config.yaml
n_layer: 18
d_model: 160
n_experts: 64
experts_per_token: 4
d_expert: 96
d_shared_expert: 0
activation: "geglu"
moe_layers: [1, 2, 3, 4, 5, 6, 7, 8, 9, 10, 11, 12, 13, 14, 15, 16, 17]
router_score: "sigmoid"
normalize_top_k: false
routed_scale: 1.0
balance_loss: 0.000508
balance_bias: true
router_noise: 0.05
init_std_router: 0.0176
lr_router: 0.00088
vocab_size: 8192
norm: "rmsnorm"
norm_eps: 1e-06
tie_embeddings: false
optimizer: "soap_variant"
lr: 0.00448
beta1: 0.95
beta2: 0.95
batch_tokens: [65536, 131072, 196608]
seq_len: 256
train_tokens: 878700000
steps: 7033
dataset: "wikipedia_en"
Below are experts of layer 10 (counted from 0) of a mixture-of-experts language model. Rows are named router (the router's row for the expert), down (a neuron's output weights, with its number) and show model dimensions 0-159. Each number is 500 + 25 x the weight over its row's rms, rounded and kept within 0 to 999. Numbers have three digits each.
After each expert's rows: a language model's description of what the expert responds to. This comes from a sample of Wikipedia text that the model never trained on.

# expert 56
router:514554516498511437524455485514557530476510525495487478490514462494529525500489517550493523498495500479497493489468454558487514521492479497509541499463518464540486464494531448509498499524516484454481482516477521494514554508535482482443508490487478503505536458528461536482498487471492501489505533514482502487487520492519507498469515531461463476484483528440513511465491487555494486505457446498492486495487525486478518486526523516501500482512468487491523478470502458488516512472520506
down0:507471479493467526509504502518546532496498538528463532506464514544474490498496549480466509478531520521478485527568487458489506529515529476505527525503499517448525443498500513477518492510519520467517541484488498553510464485550487535520466534500506465511503506526498486507507476481518521464490434501537516524496511479481500466507486451550461463452496500512494533533482513510526515495483524477489516479503502511499520524524493507553504474502534502508529508489510482494496467468545508
down1:487527521496489501483480453515520486462522499498533455463525514507496501494586493507524488443544507559496515510522507475493441518454470473504513495529509522532501548484492481491483449510487484472484485484498516487546497522490499478551538494467472520514529510513501541496489453518512471511541511516533525532491493530444523482494515516494495510519528486511506495509463509471506489537493524542513503492495522522484546510466523441494521504520519501526472500497527542485522496522518502
down2:452533537494507496499482469514480569502489489531499492490549503512551472512462520502520522547531427505490462494457516524500480522519519495493504515451494502458491479466523473507550495503552500477487524538508502497447506485490500527517489538487485452490503470491488499482506507522510494505486506486493533455463503512490535495530493505454511474510526560489480527437523499476492532517481464486524509488443491496481461500512538532518508489531493518514490487507503462504481515480510517
It responds to: Word endings and particles. Final pieces completing English words such as we-aken-ed, unse-en, line-up, plus whole words like success, back, up, power, time.

# expert 42
router:525507541494473522486503515478530485483524498517476485530508456476529513541495520528499537509529505527462494549481449557491547500500511455508499504463505500513475492533537431511498493485531496505470452509465477489487517520515518525481543461530474483465515502518468557509464495481501536523504520472517477465483533492486482482508504481486495507492520482454535518491547480504467515502501484454474509506478531455500504506512500473472511485489454515445504538503536482521493528480483488
down1:500467546465540516490518483504493515541491512443497489516513492486495562524496517504487521474543501483486500493479492519525456543483476494503496481502554498455535477493466499506513498510527490559490512513492487491468530537524501496508467489530479548502522475502498520483481478511527507493534488544509508491529523472468498502503505507465515534558488481488503509490552494512461531481506562476482498457511535473494489555468528524533515470486475560526466488509542489475478503507482484
down2:539510502492515493442527483448514504491496531507503498543526532485503507524465471511480468509530492482547529470478518501499497511476500514481487474457481492538519511530499442510517560461543530464526502494518525501505500478518496477536508533466533483528464484505440529518490451494489500497473485468523474490511481518484521520485536545521505484491422468492518516513494567524517526484522480501549503502502530496501543522511495525490503505503487501497482533492526517480463475469490507
down3:485502475496534508495470512513510495499541501528526507502534497525491544516532474485473470431480519572538473485535500535533482506486506498484527485555499524509497477494496498508486509488467526513519490512508499515515513511542510518504454469507465504501510490484499468450497512509488575508523531514540499494484458512431483468512453497526497489510503482493560486474491531483513496485500517494521500542483436546483510502501563482536526524508504488472509505490510539499521472523513520
It responds to: Vowel pieces in words. Single-vowel and short pieces inside names and uncommon words, such as bibl-i-ographer, Jud-a-ism, Nairob-i, Sam, Golden.

# expert 35
router:504503505503473463527493478492518531497493492499507507497470467454480532505483509524515534512537463493507444509495459552491483529550514491484496465471481454508480502505537483508453535510546495452432507477502486480490514505517446481443558532490508487505528513495484503519450485500495515500517542502483483460461519515522492503509532535477466508490491481483527526472519491542499486533491517495447526495513520517509524513484508494504490466479468501477566513469497487507482521470482477
down0:523506508551501531536472524510477481483505444488514486463514508465518493490522480489478469463508498535520466492548509487507474504495498463543486482520515482511518489516514474514517509533511480477455508482510470499499488547478462497492550492510502501532535493498534513479438481458449499529504525527506510507560485515532487490516528517497492557512473520523520473531459445532499472489494534517518531507512484489526494541541481517487453519556502500513553524514519519493508511513503528
down1:530502538512476496505504453472472586503444480464448526487574482530467472485544474506538455480540498545546506495521543524460529471485502494486505546489486494477480507479507475516502509487534499536462464500547482522474506496481501499467445495468515506492498470485496484505518497525491516490478512507490517477486496450469495477506498508501507516520496485479524520479494493482459494494529484476482478486501518506483505486462509522505494432511491502483504502529516472481500464477529510
down2:522534495538528509487482450551504486526513505500518544477535488536538495502485574493480492491468475511477529521500513480502487532475562507505528499483495513525520492507505521562507489513479487487511502546522503510484521472512501483516489486495516512511507478512489541507545521498516506514527470492506465502483468525476511470507453475467542516460513510471480449514526543510492508462497529530553485540486510500482524511472435501522510484571458501514488483489493497502543513484469506
It responds to: Leading digits of numbers. First digit of years and counts, mostly 1 and 2, in tables and date ranges, e.g. 1-7-97, (1947), '(age '.

# expert 2
router:491531555508488516463458498482553499524501496560468497533491492469490494506484525545525496507503504489481458506434505520486492540511483524522524524473516484539475498483522515540482493520494515451436476497479547473513499494519470505484526506513486485547515471493472499526483478504516529469474503483465453490459479495499488485494522491497458498477470507477522559478545490500491571520501506489513496467460524491477482509521523480475480490498511513474532537504521481532498482496515459
down0:490476517576496492517482487517482500506509487511547463535488496502480475492507472474498526515474468527517477503521531495564504537469534440513503506510538482490493500470528552534484520507536501507490494459509536505516513499512513484487475552496498490510484519500543443501496510546497494464544473491472458507521512481478502513526490537473507481521483481483479495563527532535486558520497533461491508527475496476536493493509502521550493533472534485520463489501472528511506521522486501
down1:536511457557445518451453501514497501510520517512475494517493456479519460507500498458492509495500487497487545524502462455503491509507583480521556522495561504522524485505533483504526513498493486524490506521487496478497496491482522469473482522536484478496495522549531483495482492468515507473536494522517507484503562468457501512478538529505536520498492523500503524480494525516517481519472505522499505502506476501510503538474517513490497520515502501501485559461532460560546471501490480
down2:555490444477488526504492517488524492480506496529468512540506465512553457500503479536526503504509532481477502529507497497499483513485465470523494495519489484444467475516537511472544478531468498526520517501479498495492494512457505507515540490500476521486509515470495521535504492509508520502481519481504527441452464488492484483495527482486479464544448543542494517501533485534435480495493471525483446486509465470517542515514485537512508520518454474514478520511468511494539520465497514
It responds to: Sentence-ending punctuation. Clause and sentence ends: periods, closing quotes with comma or period, and word-final pieces carrying a period, like s., ed., ").

# expert 37
router:532496516451488478447503487449507516500545481543504457502476479480491496535502509560475507484487532463477474516490490581516529519488490496477501501468485479515484505493504457515506483521514517466452503476486519486519497459521445491510531477490476487520563502507480578550521494491516489469475532502497469487491509471486499490485529467513483461455501512456475501457547491522491492508471482506501476511493479517475495487501518499511504491460470509491521507469517479484515515474531478
down0:515514523480507504497503462473464509455498510478552447558505514480468496505502493492476507519501539456528511536490534534499461468520496503475505523480488561524492507493544534520507501504518496473494530502445497496499505476447449502516503498508465531492511489489523514536491535502465549497504475530468520471529488497539520579498468499519462455476512489532497539485510507536503502527456493450516499477494489526490556526481490485510494508512487518502494541502500500491524486512470491
down1:523516463531509518467515505488523476506513488492508484535468481532474520477501505486497536523550498474475480482478532499581535510500536441501480486497497517480459503495495537522480511542508481492461491471501537500510514486515464467503484516443502499504437491461529523525511494502506505471514522519519551505454441487523498513525498491497455513527451522500503508493509488473537495489468458511498482531524484513459449456522506514521474504517474520453481477484475475485502505515517478
down2:513476519497529562515519527523463476457513481448515478534450515513517482503527488503487534523540502553489486501513513491505479505450529494476485510474495475440476483496515499459516500484525530497505470547524486533540518512508470527487472477490524494487514530513527483536465495572499521475495522450519501455536481446487494521503461466480534504460477522485509480507470486481486529500505495530517486508471473519498524518483558495521495490464510482514512475486503505533528476487521501
It responds to: Verb and noun endings. Inflectional suffixes completing verbs and nouns in prose, such as -ed, -ing, -ment, -ated: outraged, convicted, complimentary, decision-making.

# expert 50
router:530530537519466514488504484496510516507528474513476522507499464486475523501522515501506513490509549481505499511456473565459484518486475514496494465436515495529510481519537463522506496495492461479476485468486511492435519465503506521480499481532471507492509498514487541569522479468493552512492558477534480485493517506526525524541538498497515492495483488526510527465504529506506529517496490485483502463489497550501507483518522529504495511472477492521530472488546461535512524447510440
down0:518463509514502524451527536481550538524506504508509454517507501502486493488497484519491500512532505542516547499483477498521503516526489556552482479517489482485493494473501510541469445481516538512481454470503542460478497479488467502484474519506529488530512517521528527513502514487466511521482486513519468474543498481535511517521479473499463430511506494535474495497507475504520485517487447548523502547507491526501564485483501495489487507529521488467517500526545472446496509455513490
down1:506513491482485478489507517506460465510470465504481471508506523496490489471492503492512485497485467497529479517484506561500513555498550463538531492497513478506509483533456496475529504512465483486513513496562459518498441486493472499473479454497519491520512535477545536492498489444479490504568517495503460507524500513521499556517526511524498532488483480497504512510513480525494515484492472490474441495493571501509466515462517438529466499512494466461489490505518513468490517520521508
down2:503473525489516545474499434463466505514477476507484518499506518490513492492483521472477486454485540523554476499495544508461525461442504521500474489520471493497525472476507554501511477550548505511495518495479492477449510453479499489497507480504520459505455517496511507479546454525434509496478505495507523496509497500524526512509483483481539486554461485531518521499501467508516528461496514512510481500482492510462480576521494522498480533500480503531520505501502515487525476488481471
It responds to: Asian and Middle Eastern names. Syllables in Japanese, Arabic, Central Asian and other names after K, Y, H, Z, as in Yosh-ia-ki, Yam-ah-a; also Israel, Iraq, Pakistan.

# expert 22
router:537520537504484444489450486497525498499519522521513478490511448484531455508485524546511501514496507496484517500474524539463546551496468525490508453492518487568486505494517464546524508509525497484471474515484542491486513499552505502471484474517481504518536480496494550527496497524495500500479500517520516489470474499507530528490495480477471492437491543485482522472555486545497502505480502515476528473493527507440511509496545518505498475483455524516524521460506490512492485493505453
down0:515518486493516503498520525518481507470535526535531537473504501470466486483464499518499499505501475504445484521483517480519515492482510508451517490495580528496456516504489493487533519495450509489473486527466464489491503497566474509540521510470543451491499541526500486497481515472483513480511472507426507488495545487502488510478516468511488510459505524501502498522523514503504510533504520489510526491502489456541514470463535480523508538520546508486467514514483461556459508475549516
down1:492497467512548458527457513526476483483496506496506440512542499532510562479522491503496532431486488500511493469466510469494497490471478521492488439483486542525459485529531519562465473461488491473470451511538502492519534493467478478473508461501531519508521500523497531486479496479492504512482519525490508547516495498507513475537506437508500463506457492475488481506477523473503520485495511469465513506521550475507496486489519470494524495494514513508519482478516476464476531485532478
down2:548505532461530470526533512477493507500509521514532439490532510478520537495514504485485479517472486461540516488481510502511488507478537463475504495512468522552499518493531490474534506502468478439481500562500531489487508496526510478509481455530498502475492480519537502481452509478485512492501472505494553501494478493460498496527499505514478493526466479509509523479551494529493476467505506457461506452493516499502527446514521442515463476470530499524489542518503492534519452520469502
It responds to: Adjective-forming suffixes. Adjective suffixes and endings of descriptive words in technical or scientific text, such as gastrointest-inal, -ical, -ial, human, social, significant.

# expert 52
router:541541492480448504491496532451521545472509485499512521508537485472489457530513513522503541521525541471487499528468519559506514486502487494509514509470489465528499503526519484531517499468519542494490503500508486488462506467560479518487515499551463491504502496483458508537497529488514552494506520523472466475478514497486501503534537497498484492480449490478524508429512503530468520510484494497513522491453513535442481491481523495510511484492463476513524484454524469544520514492495468
down0:548480567507523494508452508473507474556515492510551486515484542521460535554461536566531494520473498493522492485473470546494523479489500485499543505486501491469500503476510502484515539494537471500520500478497508480480523485506529468487493534511470497515532513495514512508523478506492490501513472508485499483475503483486459458502519509546504494505504513477488459435539529482512490519475489501508489533455524512509514484525443502494541492484539503503505524503522524481474469510473566
down1:471538509489499502507445540481462506515487526539497524462472485485562506481532530503422499457451531469467495510490497487524572482492463511520495447492505474484503512485477509508558481504506496455515511466530503475480536475486483458511486476484504474468517489497503503506479512499515481495517505502497521545486513487500505530503503439544493505491493510515479484512481505520507508519514517479467441541496507472516487472479497518489450511510480541519513526501531534461503490515470477
down2:476481520462486448501514448506461507490480495468480506493462490502496497492526534495514516494513462465500492488532474564509505479568489501469490513467479472470536535493480457515483469521490508517495484509495521490531480491479500489502503523512496525446502491492492509504518465512489491462490492504496515512517517516530483509505496587524457500506497519522509481476468502498489483492463464490483458511497516528493513537551506486433495456531489542455461472486520467515469483493445524
It responds to: Romance and Arabic names. Pieces of Spanish, Italian, German and Arabic names after starts like Al, Mar, El, such as Lor-enz-o, al-J-uburi, Max.

# expert 12
router:496514491470518505491511516454513554457493506569485460497501482470482511547497502507496525460524514498490502502493477556473546541494437536485482505489495469522450498479514502506470495518547547468432508498498482473521522500511464548502505507526488505505523458506503483542504473470476520470468504492500504474523533502484504494503517486474488459455457535492492506461523488503474537519470498506479509497449530496487517536524498485517499492466495517474502519462501501526480500474548496
down0:516517497515523509484461476478534505501448557520519518503499501468544463516511479523489486529483498488492492484487511491470502507490510471528502491526510474526510481492533503472535533491460469475519452478534564504494475480499488459505486498515542471518446483531515512492462537500505502499493494442509501499482510489475461509496488493490522497453483524516531474467454510515503537522498508485486514460495483478502473501544487509470528476446462520492410493472508467541518511507533526
down1:500494531484489503514498473504498488472502520482471549472552483500521522492483487482497459512485519517508485528521493517473483510442517503504522483501500483463502477520474503482496538527532500512516516500455486506501475504475437497462463519487469496479463541502518482524503497524467503510479496489440476494507466459464494509513545482515492490486490466449505531512477444518485485497489545517468581529495531499487492549513551501481501447550496468498541494486470530479508513464501487
down2:488522491489506488474522485495535493518514483528491438478492496500520446473453483501496476478462494505472509495488507502504484501485478494547486526558529536504485458450513484514546477500460477509543533472512497517472477467464460501511454521485505492522509522495488494491484526486525540503493535479445489515500510493511541488477505495471522523530496508517492520507485497493508477515474532512468525534540468460487499509517493461481436497489524502502465510559425515484486531451499494
It responds to: Past participle endings. Verb endings and participles, especially -ed, -ated, -ified, after was or before by, plus an inner f as in girl-f-riend, lantern-f-ish.